{"n_layer": 11, "d_model": 160, "n_experts": 256, "experts_per_token": 8, "d_expert": 32, "d_shared_expert": 0, "activation": "swiglu", "moe_layers": [3, 4, 5, 6, 7, 8, 9, 10], "router_score": "softmax", "normalize_top_k": false, "routed_scale": 1.0, "balance_loss": 0.00495, "balance_bias": false, "init_std_router": 0.0164, "lr_router": 0.000703, "vocab_size": 2048, "norm": "rmsnorm", "norm_eps": 1e-05, "tie_embeddings": false, "optimizer": "adamw", "lr": 0.00207, "beta1": 0.95, "beta2": 0.95, "batch_tokens": [32768, 65536], "seq_len": 768, "train_tokens": 288400000, "steps": 6113, "dataset": "wikipedia_en"}
Below are experts of layer 4 (counted from 0) of a mixture-of-experts language model. Rows are named router (the router's row for the expert) and show model dimensions 0-159. Each number is 128 + 32 x the weight over its row's rms, rounded and kept within 0 to 255. Numbers have three digits each.
Before each expert's rows: "mostly gets" lists some tokens that are sent to it at least half of the time. This comes from a sample of Wikipedia text that the model never trained on.

# expert 84
mostly gets: "–19", " brother", " 18", " 19", " March", "–20"
router:164105098137118108111164108107129114157131091094073157169110097171101137109089132137136129110137149171130137088112142139118119166071155098134077144133126093095089122175089076145126075099078090143149135089085164164153066094132158137071120103157155123141103116091118207113075094123195078152161139099129111177136148131183120183165187106167094166160136144083145099150170147081132105108170060087090071168087121076141092103137117114102095107112164123090092145117140182155067158178095139

# expert 108
mostly gets: " Ber", " Bur", " Ke", " b", " Bra", " Tom"
router:103055096106171085124203099156127161157160136156100129172147179140088137075128167093161141101111139147183159174092173115128126137129083169150144165144173109164137131092114092066089093119176167140162206121082146173118089124176116151141144155137084084098089096079121176186140135142098135147108107096079038195148133102085089101098125144122132093125159155153084091109076137113103119112174126089109163159109147128086153155166080119141093114145145157111136128168098075117112126153143117

# expert 247
mostly gets: "“", " \"", "\\", "<", " wrote", " published"
router:164089124063085167182164067114085125122166153157098132111182126086138113090171083155125167126158155106057123107114129132166049124113128087084130083140117125130133152128123131080187109109186122165082097138076162171114110132083111161170095122060148095155092123134131154163119125149144147159077048172113150179092107141091138177079120099169110111119152136189125126140085137105153149070098146117199169152129102154132182111106086125127158148150104083108134153153109123144118135072094094

# expert 227
mostly gets: " commun", " person", "í", "ñ", "un"
router:089105093195151117074177170132118137137134113124159149116089128114162109105150086171140178104105109114153142099152103105135074168079125135112108088125130139133121047197116103166113119064101059153137147159089166163101089136113159078139071166195107114090055120175094164105152157111187113156168139133110154092182074120111130080174131143102140170123101134070163147135156143107146103109095139082096080118125105121172052100159128107119138121096177182116133142121128187074133141144120110

# expert 22
mostly gets: " along", " during", " where", " into", " from", " became"
router:113179090109169107141132112130104082177077102116084166124142093159170103131090125075175142109122071217112099088138120101149112104071190098138147108159097120126159132116141108118095136096164149117120106137105134103115149153137148157194116149120195167095152134142182146190141114186122100114132059152140193138085147124145083129130170125152088085145118065129139141191167114105164153156140089101152151155133179158100137175171095194082109095173121062112136136150105097162146145066141158

# expert 210
mostly gets: " =", " ==", "---|---|---|---|", "″", " Location", " District"
router:148142124099127125165142085160167108173161107122168159132143132147115116132173086175136117122166172069107085129148125132155097149121144103082120154172131173149097127146167145094152154183077151093132188076140128133121120081084153177145094095169102150169192116173173151141193161149180134135098068123147186066117149124197148149100106159157125102123089133095077177110083106162155095167123151178180115147106138131152065170120109157157091083108118102105104117196123114136109085169127197

# expert 30
mostly gets: " through", " until", " between", " with", " about", " during"
router:084152093128103202152154086141131201172172156070083178080183217128110123155145134091203184117161090192134096112092166155143119072082186181124141152149157175134170166138134117098120157109144156162116100098161117136109155143113166107190151114100167124110145117090137091130078111108099120065130110154132178113126108155148159133130116125173110140089067078118140148117157166089143192152155113105166189134124122132081141192120157152103117140135133110113100112142114124147135085151161145

# expert 185
mostly gets: " multi", " un", " dis", " sub", " inter", " Ex"
router:149131165133106200113124091089093101114097178073151140131172111128141148152121139085123136151162072102142113109146153155087110101155068169163144095072128125155117188131172183083143120098177129143158131142107147132050079134103106159123128073124106088148158137147103154077182148099160141137142145127094105168091141123129166120119145150046095058148107129091145156112105165133128102109112152122079163075097116152145184087077137119118212138115135075136118133161059067088181165128082104

# expert 199
mostly gets: " but", " and", " including", " However", " while", " because"
router:116189121112124203152155135105108176181128159135068159165149191107134065113132104180134117081098104197139137103132116097160091127091188170156111146118172157143166116074180103087094118145161215158113093114083114211133151160084128159139137151131170147104148139084074103126145122131075175123101117131134118109119113141187132143107157131170184173074071114135172133139149120145166109145155179148125163135093091152140174140112079159117083121143121127133095163101099140149125164072157152

# expert 28
mostly gets: " Born", "ities", " several", "ight", " history", "ism"
router:153165124089067108106070138170081097186142165094139110104175154150176089164126140164111089117110180095068175142165141111088147079148143083151121121160153166159160086179157087190109112170100172167098092108141155106090133120157106140040105116121143158112147127123055145098131144190146131161116129154142110155114082092122167147111084084120127172148120122120101148135130173126111148123173049137099128142148164182086131082157125104175108132099160090125159133092148111083154196106088158

# expert 214
mostly gets: " =", " (19", " (", " (18", " played"
router:131087095089093061119146090140132141174121073111093165165168196147135131086145063153181079109162101175138068142150110184151109128126144126145133109140164159140149146081142120080092067176134138143104095152082079146114148122085146168110118107171135109155163109109126138111181160112150131090127124125126172082161163152164116169106125127132179097109091045115103106170144087109082076119160140184151077156148193145106111186087146140085152173153143131098142094172086093108078112135167141

# expert 152
mostly gets: " music", " education", " Music", " century", " history", " America"
router:089145127133086096148126125148101148091096149187106137158076117110150103085124069104120120090059109092083077088129068107143153177136136148140108096110125166113098105151111078167084125178087131105109129152140133078104147076201150121150157146139091042134104109100127133140080113112129160200165106173104106125096094142141128162084165146150127101157134137156125047117109131081117090093068146138114105089129076117120077089076145105119125140111165137096113171062102174181133188152131179

# expert 121
mostly gets: " among", " of", "<", " pre", " between", " over"
router:153113120134154169103126104146126137162165168068091161104127078137167130147130106157102127119100092170137100147171143110132135077096162170152144091076132177156161144082145095066125084126166168100091160166079150073082083173123173142176105102140166076167104139154143166109136159182149117124088146109062180090078094159122154119128183160088076102131131120106184201161157206107171131137101158137096169118115098141103153106086112146168170100189126110125153123130101119146186119109123093

# expert 198
mostly gets: "In", " un", " In", " very", " con", "See"
router:129118152091167104103163154100114115145108135123133104115130110116058132152090147079116163174176147165202087107178160176184122115126087151162125088124080142124136168139144134117163122097175143149117162162090094158128097069144166157111106138107106125146172119156104054102143184129144136087118146115061114097104126144147144072122172151111131067153101109081172095103070122189122118162109160090116128058081120117103138121103111098050176167179133071093150107171110110097185173116105089

# expert 13
mostly gets: " children", " women", "0.0", " species", " city", " 100"
router:160098079074152111177133126094109091153137111097133114119051135076056109115155137123120079116136143151108118133086129121148154139114129101155139101126152154150193120135193134112119126191131108149112131139151160130139093114140159138111176120184126115093171149163143120172154109137110066110115169064145092190131140159155175166104074084132129176116086146123175113119186165074147143106097128165090100166047125089080138142110143090157090107082145148114127184144209070108089156171114193

# expert 9
mostly gets: "Ch", "J", " f", " F", " d", "M"
router:089090162107122089143157117124148159146162126105110091156198158127061147080134136111197101083167070137123157114087166144147132195075089163102101162157109163102180161107176093133133157089141188098129156165113153126089132095079107135150129099140107079111116163090117124113067160182185127149089063155088100169150112136071115118176146146151140123160181180105145084138101093157121125086111153088082202109093089118088153142100139077092109107114146114115103127132090147112161087157143108

# expert 190
mostly gets: "ult", " creat", "at", " post", "present", "gin"
router:181117144117170134102121182100142157103057081167135179112111104098093170153167143163122103137135079060129085127102136155148191077149117139176123088112194183172084165081133132146134120104160078148101081127160154120133100088098142153152119149114075128103083160107114107135124176117071163186151193144118103085114075103092121133168126085120175116153102176091093116176115089187123090111147165131096103103130127136151192083131194127118171125162083136118159091092165116115118136096154151

# expert 194
mostly gets: " Central", "ler", "mate", "her", "west"
router:136077097093146193124073162108081144125101115186185145152143106144156142117098140102109175112148122077146152114129165091129102162153085131104134133156159171095172108169078115191091159161129071101102093113143078166162133136146158080096139105169097150073083155175129154138077169162184123116119063145107112122086096064183089158089061126163152169164143109145135097065152134149125135127138113167132114098154125123130121060133103182133152126096154096176150129145132164178154156160174180

# expert 5
mostly gets: "==", "===", " ==", "====", ")."
router:130104147095125151171181036157134153141160103115129083128158146168137148066160099174193140120203144098115120134127134174154106167130152114085129177122063123186126090163183110081125136085042081097138131094094175128113162119111201135203159130098104107108124147128176145125149139108131151185172121122124156086102145109161163149108104093183128077114150163144126135094155161105157142118096132103147118127070100102086102170113154160133170138193140105098178124176100148122127081141131161

# expert 133
mostly gets: " inter", " re", " dis", " fa", " trans", "Re"
router:195139080106146132141151127112067101132196115111122172167101099104087083144110165100136151100209128134153150172106088182141094103155067132152153101090105172090173189194128154110137138130135125143121154142122165158101127147133129089152128089124084087090148119123141104108102160117138144172104145091067124172089062138101177115087186127119063130074112067119100103158145133118186111099136133140107091121134099174151083161181089118167123127140158128113157101133048073115107134161066139

# expert 255
mostly gets: " 19", " south", " (19", " 18", " (18", " late"
router:193089093124090174154150170100067084149161109119080085185139114132171186143152171106159135102168122171106092112111192122103161123110142170175166121092140177109198123124148184145195090134141196134142092120139156129127111092149189117161095089139133099107128135132141152061138138128082097126183156057092106164109174146191119170142148135114123138112103105142139118150164113113093111132141131083108098164112076127123158156082160137094083137172142105163095093111083102085113069171101147

# expert 208
mostly gets: "•", "equ", "ň", "vol", "br", "v"
router:176153129167173139087136134095150099072143135128102133096124106154099188088104136124074144126138071101124112151099083153134099147172100128149097107171140099093080189144107121143086113175162080160114122108109083102091091112130157171135104070139117177144080160105157107138203088126144129108097178100130114191134201106082158051121090165108115115132107117063146143114080170118152106141146126107088114145119127045089133199111119142126093204123139187120120146075125101091156155159107137

# expert 94
mostly gets: " II", " Company", " York", "X", " States", "BC"
router:164108131050136152125153168102112145147142086198109142176125131152130108089104168115132118124121155103094138135114121113132151103097067169136160077150108118108098085144096107145082131177122180144076111071126114172107066139147114156062086111126135092099185155172140155075111149136145108154146128044117090097177070145143135148116153128105131123185153171192109120147117073154147075098119162116145148158119153130142176134125191163151102084136121125079067149106172150060190108111136196

# expert 37
mostly gets: "ities", "ations", " services", "ies", " children", "ers"
router:126137118142075148144134099122152162152184220158150165093131198086090146115134112105167157130125134060038194162131117126115177099143146157180110055129170097103153054111125113149122171177120173122132134083152116097117163131125079136085144120103126131121070153136130105104131084173080147127101093099115103174078100121187106175170149099155137102183165137166119094169090146085153157090092127155157145141084134124100125132153116160166081118096132151152094125087148076133126081140119161

# expert 21
mostly gets: " so", " So", " me", " Ko", " And", " fa"
router:152148191095192135127122099145139128106124121093167124175112138148077094105147125116159140075090126203152091135180078172144142097097080163166086092114135163159138155083123121092083111130161136176157166086130150168133089152158112111129164074211079094114140148096174151143151113129122108161188177166119168135105158146069153106144126159135149132131127136091160095086076132171139077107164144130104177150198087131147151152144118191166149163102091088168098166191126155136139145107079107

# expert 112
mostly gets: " used", " built", " follow", " allow", " took", " located"
router:150130141105159147109097164087123132159178154105066101095193116136116096112124163121112168109067169120079126152149145079126146091102141149181150088118082145107166093142135089087154077139161145144134123126136167103155139146104115099163136123128070192117128156108100065117082153168085090089135172125151073117093119168149140140151126124193130071142055082074100192172132138092114077188137064156112086132124103148133069150129112168078143098161125110139172094108143114109079065112162159

# expert 131
mostly gets: " V", " g", "с", "ч", "ch", "ر"
router:098086096179124082118081105148134170196142155093106142136154108094139111114142100133098144112097098142119173149167147114118190140164068100144179151168086099161120151134086171093082104107080121141110093172167162160091102154130054089062121116174115093169076144096175146119132169163174086132133065146106124120160194179118102096104090154130124084175113154161115093132139159158145170085159128100110127115083120134142167134135104163062147152070156145072091121130103074177113137120166159

# expert 197
mostly gets: " form", " name", " design", "=", " president", " various"
router:127152133164158166172172160165101092127133120134139177082162105194140119104161088189155049126132174123139114157157161168130149150166156089184170174182087076078167144158148084114094109146114094126119147135104112186173135125112134124101076117125142116125116124123148189108117184153126089181121089076126117097083159079103182144124080158143198092134192137143159117138142163136147173111131148096128090141115176092111076107137192132145108065166123185109127166128126152143141175113179113

# expert 77
mostly gets: " Du", " John", " James", " William", " Je", " Charles"
router:159071148118124144165134134121093098149116096103128090190153117170131188136128185090149132177077064081126082135102106160146099140163140127166180160111134147111175148150076149081122158099138070137113096192130155146108100119081102132131089126120147068136083092192184149119056102110150161086108153170131151146079124156198094122098135189129093107095163138140082107073104064125117113129102160135116143135168129179140184095089109112145157135166108095134132184187171149158098094121142137

# expert 58
mostly gets: "%", "0.0", "×", " −", "<", " km"
router:155170131084131166131142176072143120130145130117159103157136092083107095141170123165142115102079163143176166184159090145086135113138181165107185110121127166140142119142198101069143145154123137145121112124130086121098114128195133081161138116112133081108097129097138141088137131148171126114174176127168191131142100113178100168148091087095131135142122143181166084125141151118178150087083098158155175112115089080174112187094159180097145166149100193085182175095091056131127200147126139

# expert 217
mostly gets: " high", " football", " open", "ball"
router:163091115096121132072102133118139091108130097115045105081154147107139121108155177151096137098191127122144145184179154112120172195128156067138118132110141153120176097140058166172089129195145095079105077146165129141100148122129148150075115154156115169042136142173165162123088112190150104118139125125062153138173203171122126163146147109128106167158123107121109166123152135113123126155146122157090130146115090114122099146124113049161182064106140124133089121073210132139132103154146125

# expert 166
mostly gets: "–19", "–20", " English", "–3", "–2", "%"
router:138141158137112108165144126085122135148174117114084144188165120123097130078112097134191214087072135097113169127156112140140150139099145111146110103099137158104162126091130057167124141131131189158106144109083139066111106106116186099166153126153139066100150142093144164111129124119133190176098103103122080094146119161156081142154118113156106166188117206179121076099151129118182144056106105106128150152107088088098119202138161164114129159134157145122146121181103090073089089182106174

# expert 195
mostly gets: " Cup", " League", " Championship", "–2", "–0", "–3"
router:107106192071131136181093178073148200151156120180160146165179149173164136109114167152114105171183160120103140164103097132108172119132092113170141158167110151082098116135089110138106127146110160098104126113174153085130114132156163120099100119113127069087184125127139166139131201069191138151124126099116118151122127141126085151150171128090146162144165179170165118136159067112127115100059116197161159154144125105108115161196128141179094069100137155133068154171151140148153085138137175

# expert 86
mostly gets: " more", " new", " small", " another", " same", " young"
router:106103126162147165127098162136102142156115148156137112099175113127186120121102188143102151065103108096152154158149147074150162126142104148157072094076104141138182109132058110113187118179158113118141100157162080087147153107116086090154131116110099215068150127171105148151083118165092120148129088136103149184155133118183118136129092115052085127112110046092092132086137187138122180189131060077126176093151067159158123147110112113140143133122107134164138137079153149153130128138099179

# expert 81
mostly gets: ");", ").", " but", "”", "]", " because"
router:089188081135132183139119125182109116154156137159097149169187198114141084099132077136138131097130157150139154155077083174160154173147162144090081135138176150148087076131156161092179145174146222115151118088073095161088091153160128117125134105073129139101111182094095162136139094116124182110095157105178182116136101169179136132148141167132122154077087168152097145153120147167069102119089118089178149137132120123132139092146125147068148157147100118102097156084071153148132129141172164

# expert 226
mostly gets: "β", "€", " Ad", "å", "ã", "BC"
router:123119196102164192078177141083121130135180079129095131158143158122177170144140142137154136201117139150143074175085121162106114109093087150121175115122090187095056103112147068084111078125127086126117114127149162097137066084091110152201073107168133102150159184159127111111124104187141125106138157143074111143145061122128106146082062092100139161125159153165116148129120137128128130104125148134080131096132093088188085164153149104108079146112132171102101120171172108107081094110102118

# expert 180
mostly gets: " tri", " con", " dis", " creat", " opera", " comp"
router:171113142164117133121124149159162116118119147122172100070135089144170121131122067099122192168190107118138064162124114155141117177166091165134189121122100166147081071172148122026083123101087109164183168115130170157139135141108151146174108152148100156166156139139124077171124130168134166109105116142092071123081140119089146081119163162109114128096083095166124111206114110147123162106110161095109059083092144167138082178096151073128105105160123090114151151159172088088149102123141116

# expert 140
mostly gets: " la", " trans", " di", " mi", "la", " no"
router:189152093164140165093123107098115089151167095120202096104111089087084099142158092136134170166146165180147129136138094199113145079077098113127154080145137144103168097115164145118175061108120150150134170140144144140162170129095178084162147187144144117117101114164099090107135109067131146110117105157138173070117113161094102141103102138141121162179097081163065103116131158170178090167088148089123098151104132124171132129108103090081196067131102149149135091175154078078148096161155146

# expert 233
mostly gets: ":", " –", " including"
router:122140108132110093179071117094092097137163100134096149126117202154141123144161106130190063072187153133080164088160109154148076174125168115160133164105157176122128154111093097119145161128181186090144084167080151151085166112099163155133109130131141088124090192096165145167111116137096142164072128163160180140061146162167136167184172122195134153159115148146137127144114128148144153149135146125163167163114155097095092127194129170114081139205135138159143115090072101113154095117112104

# expert 93
mostly gets: " C", " total", "leg", "st", " first", " second"
router:160094156081087071149153162109132149142112147154067186087192134124084149097136142161106062120112112059131137147100118151129125088152126147213067118177142093088067069116099114161127105112162101136175110080123130180115117095101146097100124114073120125150157150100146111120125129142175107132088135163102092145145133114060080091094146109188114169124155166081164164148081126139117127136090096074069086148082115136136112138066113124155113131061193184114157120096116129116106131144153169

# expert 250
mostly gets: " century", " March", " December", " February", " date", " July"
router:141114123102104118167082173134092122177133099132114161148117168138106113104091127149157127098167196145106098085128109124134158143132093142178071163152151052125109096114091119174087062150062169107117144073138139182149079107161194105094140124121125083125090117095160147096106165065154160141102104128146079131097082131167171178099165066177129132123153071152182048129143105116090087120167140147154098134098141092145100099166155132142086088089162122133097090174134166149104085105146163

# expert 70
mostly gets: " po", "po", " bi", "hy", "ho", " Po"
router:125106118205171092140142110156117167122116078107163081148068105109117168131130125098129190146127102101104135101110132161126105097136123156127173101103112149142160081079100112060169076106134139186095105187146181167141113178130141140109126163135143139136114181139145157105105177096132125122116174160084082107131098148085108059097118159122116173179193147119098152085088105113120121190160113090118121147179162124172094062057138115154071137069128096094082178175113151090102082118127125

# expert 29
mostly gets: " ex", " comp", " Ex", "In", " sp", " dis"
router:113184111111150121148121102093119058138171097078143127165133112096120170133078110113156140124095135139099070124126162158175063126168091165142087125122162128140170191105187131100124118145090172160132128142104180150154090149160068162139156113081124109108128139148159062157190059104111137111138148137090106182121140129083156080089178180153175103107130101146202093122093110123143100078129151102099155104109126115124161167090108129106172184115110085059105140161086098137147112098122046

# expert 100
mostly gets: " death", " church", " Church", " Born", "ition", "ttle"
router:144065039116103076183158177140137086105117109073089055104139206133134131110154117133114102111127153086133162118147116152086157101123079121110144164108112136106150074137086126133134107172117164199093141144099163075122102121088119087131100133120100123186171144127084154093092100096120147158113146128086111105104105131114106160150148112087166122122093171104128110174164158204103176099160120202132076158109098113115074161172076112155095119137121126129160127105156174167072122116139204

# expert 192
mostly gets: ",", " (19", " (", "[", "|---|---|", "present"
router:155146108123119166071133076138116155144140086171111156109199147131070124153132135120077078087212133122162083186157137182156082103094126151112134146090134156111129132081159165121110098180172176159134123154188146146048109086083103095121110069080107073140114174147087165154157167172113173079109150118116145146131131126145116170137099140071128094135134161104137117218096137128057117137114106164109098134153104112153195135161162127110110170165125127080084132115086142094128119117149106

# expert 1
mostly gets: "JPL", " —", " may", " who", " 0", " local"
router:155158080109130127113163167131151138146165128098100133157125157167174107134146117109150105112120113129159157124210121186177080119086110121130189116134127157137171099112187110094081076183111190145095076139154102223180072166135141086137088161142124082077126106101177188107118143158140185083154139073106088124146079141145075179108149100107134145172096133133139125167146058137120134148101125107120102093073125121127127168133200161136126154119113131109161159167094149071104171144130095

# expert 242
mostly gets: " di", " no", " No", " pre", " Co", " la"
router:147165118112098147078126136119117110166160082078138110084122100137099132090177109112138133141136132109137138200136085133145116174062078171124117111189091113114124209129110150086144151110173098168079124162077170170108085127110173129137103160127101137171182088133089155062161138074169145040102163138141151094088148146089111108084158154111128114114122116155137098161077095163151130142071190080118095107094108117160171153103085139141174158102135140109090067173112168103159077115131133

# expert 87
mostly gets: "ull", " pass", " Dr", "lock", " number", "spect"
router:114105128089120142122135150151180132157133168124173176133121160176082153094173113118086096127087109137162104162119147130105104106170078126158129098160120112069095131134109073146158148153156114140142084110125171136120075114079055106180122161131079092088103158175162090125088136131098148138068185145167057168153172185116107159122125097112162141085115177084065156124073093121161126093153167121140052126114097153093146148117110066115075098121125139068164152113165134153135096160069176

# expert 239
mostly gets: " Ri", " Ro", " Li", " bi", " Ru", " Pri"
router:128115077129140146088192102114177107156164092104107085132143159088121176083150132160119132159092158160142202155128097143143154159156087170109094093113135079189158154103111158087128080125078111173165115137136115110167127142121161094131113130131089125110176171165083145105153152154166127114111111105087153078103117167175118088156158180162129170116086156122114119081128102099172146193126176078128122109142089114128192097162070058158139174108148152181079116156116194084092122168106170

# expert 89
mostly gets: "shire", "ball", "ville", "ry", "ers", "ć"
router:086147088078105136151100157109177132076108140144123140075110112070146134144159098117073157131136161097091180165081116169155180150184153110078144120069160148065091057126094122197119091128086117079105101071113125159098166202104174143132129102125091088096103125111124139187093171115154133138175077118135127130169107087171089146165117080155153126113212124088134080128143120134143146144099149174128122088113164103094121100142102149176101104083146142166116151077101148167112121155149158

# expert 168
mostly gets: " However", " but", ",", " that", " later", " 2008"
router:118180127113121122151164164133084120153102087134126158141142132082135099131139130170093093112177173215122120066109151125144089087082116183178083150152157090117140095087146127143063102179155154145188169099125083168118093118134142098072183077065133100110089156068107133148065184157117154183101127154158102147181092099159103139113164100106162172122131099160118082161135078113136098128104131107090124180107118122164158128169110149105119162105142070106100093100107165135147117145070178

# expert 134
mostly gets: "os", "ous", "ix", "ex", " develop", "Japanese"
router:120108139170112127119114102141136167112127156107139153107199110108142168105153141054148174168135153113081173140136164066072176111143115125165129148161156157121193098106060093144120155090150106166153119157115136062157098085098114091097110162192149148119095122163114114124129169127069187134110198142080128120120149071131115147075088126108138164158130135146145150143123153165150107107118140156080081152076093123164169137104158187153188092077115140180105188092177094094161087166167135

# expert 109
mostly gets: " third", " second", " First", " March", " end", " last"
router:133079109097097105145148185074163116110085142092060094150136095100081094112165132116176125129130171074114154128138128138117145118174111081147106148170118144101124117105064048177134101127119106120101113050125157114098082097133153110124134041143078085142107118080164120098092168184163113183110086165129065091148119160131132178129163105165103136155144102141142109143170085169056134140143083154106080141085094089162105160113094149140107100063152092131125101133142174111165155106114172

# expert 126
mostly gets: " w", " person", " h", " critic", " power", " m"
router:153148116113074124103138189054100115113122184078110118110090111127109113085126161090104134082127122120137177158164137111127121170150162141086098120051105152154179148142163129110086095143096129122070124103118097154081136138132115139088150104136083132079180143068134141172136127194157055118123142146147078182210115169102145114183148124167099144097120101164171149163089162084110150172131119104127090166086058149135173090105154094097118091129091137094082117140123119158078121183090166

# expert 249
mostly gets: " three", " four", " six", " two", " five", " several"
router:121124168171143147175110126077100104126148124183121089198180158085111144117158196075134127079132136158106116103141153107111126121100089131178088083152077121120076093094134144132179166159172159093143113122090178190160190131147133133175141118154084097157167136057143113156147125167134137142100107164111132201119065179136107124092136107111129173086101103140214119128126118107118103105085174104073180101099106104092186145149110128135079166181164081131151121138101115162098135123094117

# expert 114
mostly gets: "),", ",", " in", " –"
router:058128115081126107194141113121146144145070145094125152126140130148158166121186098134135139094143149166103093152088187199170105110128173198134162163157106186067157171074161119150101159158146193097156120094165105144105117109116143123159119101145179085107139168151112148151075145134098130135062117077171150143138087174133060161144061153099155143124094146142078149194120144115115142154137158122166119129100148085102139165166080187141120114173168120077107136130091131140140074168147127

# expert 64
mostly gets: " Mor", " c", " Cor", " Th", " st", " organ"
router:121095093161149136108121120095142089126140086124124053076126156121064135082092136138084150123151157159128107118135163098122059177136155137172067113087088055137138227080127080113107140105150182121102120102140086154155149129105121101139101108196073111078098100093126172207060139075175122112112164127117097163191162127127161102179152161152148093102100144080150119117054084144104127104101127153119130126098120136118166124114112159114113154096075119095142134183131122101109117154149097

# expert 65
mostly gets: " f", "ol", "f", "aff", "ball", " W"
router:203115160116096127077131160093178081080097090129079085107069118154124160100139109176140171117127091122163156156083181141132156190152091113126089102096134122083142084119153182188108076164102066154095113132187159153122161136080137149091117090135140129109146135156098160122103091132182150163126111118089065178170130118079125148070072171135094166116187131119099185090121110101145100120186154119094183075081117097116150148106184125124166134100145138122093147119158125108113102129136145

# expert 54
mostly gets: " Bur", " Mor", " Ber", " Bar", " Har", " San"
router:090058104105141163125155154154112120122144125132141074116127177125113191048107164080129139113070197138179161082056168142079057152144109197133158102148125157170139178090129106077152117106123137120174158160143103158128118135097166139123099133097096080137134109091132162152146101099138152149098141134100076143103152135142127073136113091093101153105199162129066161088121124106100139109152136100119138157148082156125153178167082093085145157105149141195142120190150136052145118104126085

# expert 205
mostly gets: " gene", " mi", "MPC", "ı", "ý", "â"
router:144141115165130196088128118070166181060165140096156128107099109085143154108145174139115131114086050159111077083128133087153101131147130143166141089105062107110105059134132155102128108101122104111106152106136137121175127166127124104155146185133074113123072116105133131136106090080168131119150170152122077085177131091043083069143054150112154155170083150163126083099147126136131052150127118135155113122109119046161122118080122107087122117093152155105095132173094106119107092106165167

# expert 19
mostly gets: "gg", " full", " Char", "write", " Pat", "for"
router:178126122127174129177159080094167157088140108085145156093118145099098150152071141162096127100089084112147118171104082105096157161164098166181123127093152090082159123176088114067117121133119093120082144112132176123127104141082159155164126143178137174088080171119176149088131115108106101167187189116106136128156127148087075088106086114070130085106158178165107126108177115119094130144179166113089122105154151045200164110106147089097105099101115171120127136144109113080094093082160116

# expert 72
mostly gets: " early", " August", " October", " December", " late", " young"
router:079112148067134150163136184109114103138177114085112123103204132180129163126166194111178120080118134091194096124148162104063140115101115167168099145139111160100183103129110122155138075144162080149113075101121108087133114117153075073081150138091121128075102094108137140151052124120111121125074115123143130142167124124096111141109073110114093131113180141160154149190117081141076133107179159144113065186147106107137098128127154119091106146152177147077139167106131149107094167198155179

# expert 201
mostly gets: " national", "ological", " research", "ical", " National", "ual"
router:116117071081088148180155166142120148105155194108132077109080131092076150087069114124097126127103135074140177151149098178173165168172111112127121086086151155147174133184123078106109160163170152095137141123159085120083075131162171119119139110120105166139113071136178160117096100120113154165130063132130139142098141140093135182158112130119158129170104168116129136134129111052150124111091170168093124114137086127139081100092152134083101140163114110125176158100175203177183132202168098

# expert 230
mostly gets: " A", "ə", "а", "ū"
router:165093176079111106081183096132040107119172083127133154104125167102134137101158144161135142170100152114197069109121105141098156093149070176168160145159095123148068083080112125125115081172110090154164115129146127127192108128133110176158075136132120120125117132131043100117101121160110106133125121164145122132149146138106108159104073100204130116108162125150146122061130113156182080127128135106097149182121148083181137179174100102173145139090128155170046123141117084097087115139117083

# expert 237
mostly gets: " ca", " car", " Ca", " state", " O", " For"
router:156149130120075178125184198176125095144193083128086063149088137078143150119164187119105184095144116135101089112136095157127130182154083172156125127172139158100153084107123129143127093146158194134122101156161135154151121168111146113180154109115103103099099163128180099087107104144120186121175130144067141173111180162093108105146167088116083111134114126175104119079059158136116148108127174133099129134109118179123130146096057085158089180142085111163136120124120138125198094085167088

# expert 193
mostly gets: " during", " with", "With", "After", " including", " through"
router:144118105133175140178145060116111178127169174120122156058173139104103082201081154148102152160168077136131103124087079131126116077108162188157094122145148168126149177121095077157175141112177130125137163113135109125089134128107119144162163119145133192113101135138139161127103145103107089164167082140082174111145089100138196145115104070141096092094084120120135127088172128100151148117130099110166176097104173119088175173111173203161125127127127082076145158129116146157216165098126151

# expert 106
mostly gets: " called", " like", " including", " as", " of", " because"
router:157140152132158187113140119164157134169117168134149144116164139157143118176050137122110090117087104222104085129154131139129123082103157183184096134112122175112170176120144137079081147117182184137133152088117095074043111109155135159172163086102175115180139129180170110152131148128095157144130100143104141188088112121118158097134174152085129162163074112141191143168125124119091151127101084078109183125111125160131121142160088168131113103212097108106131108098087133127157155117081090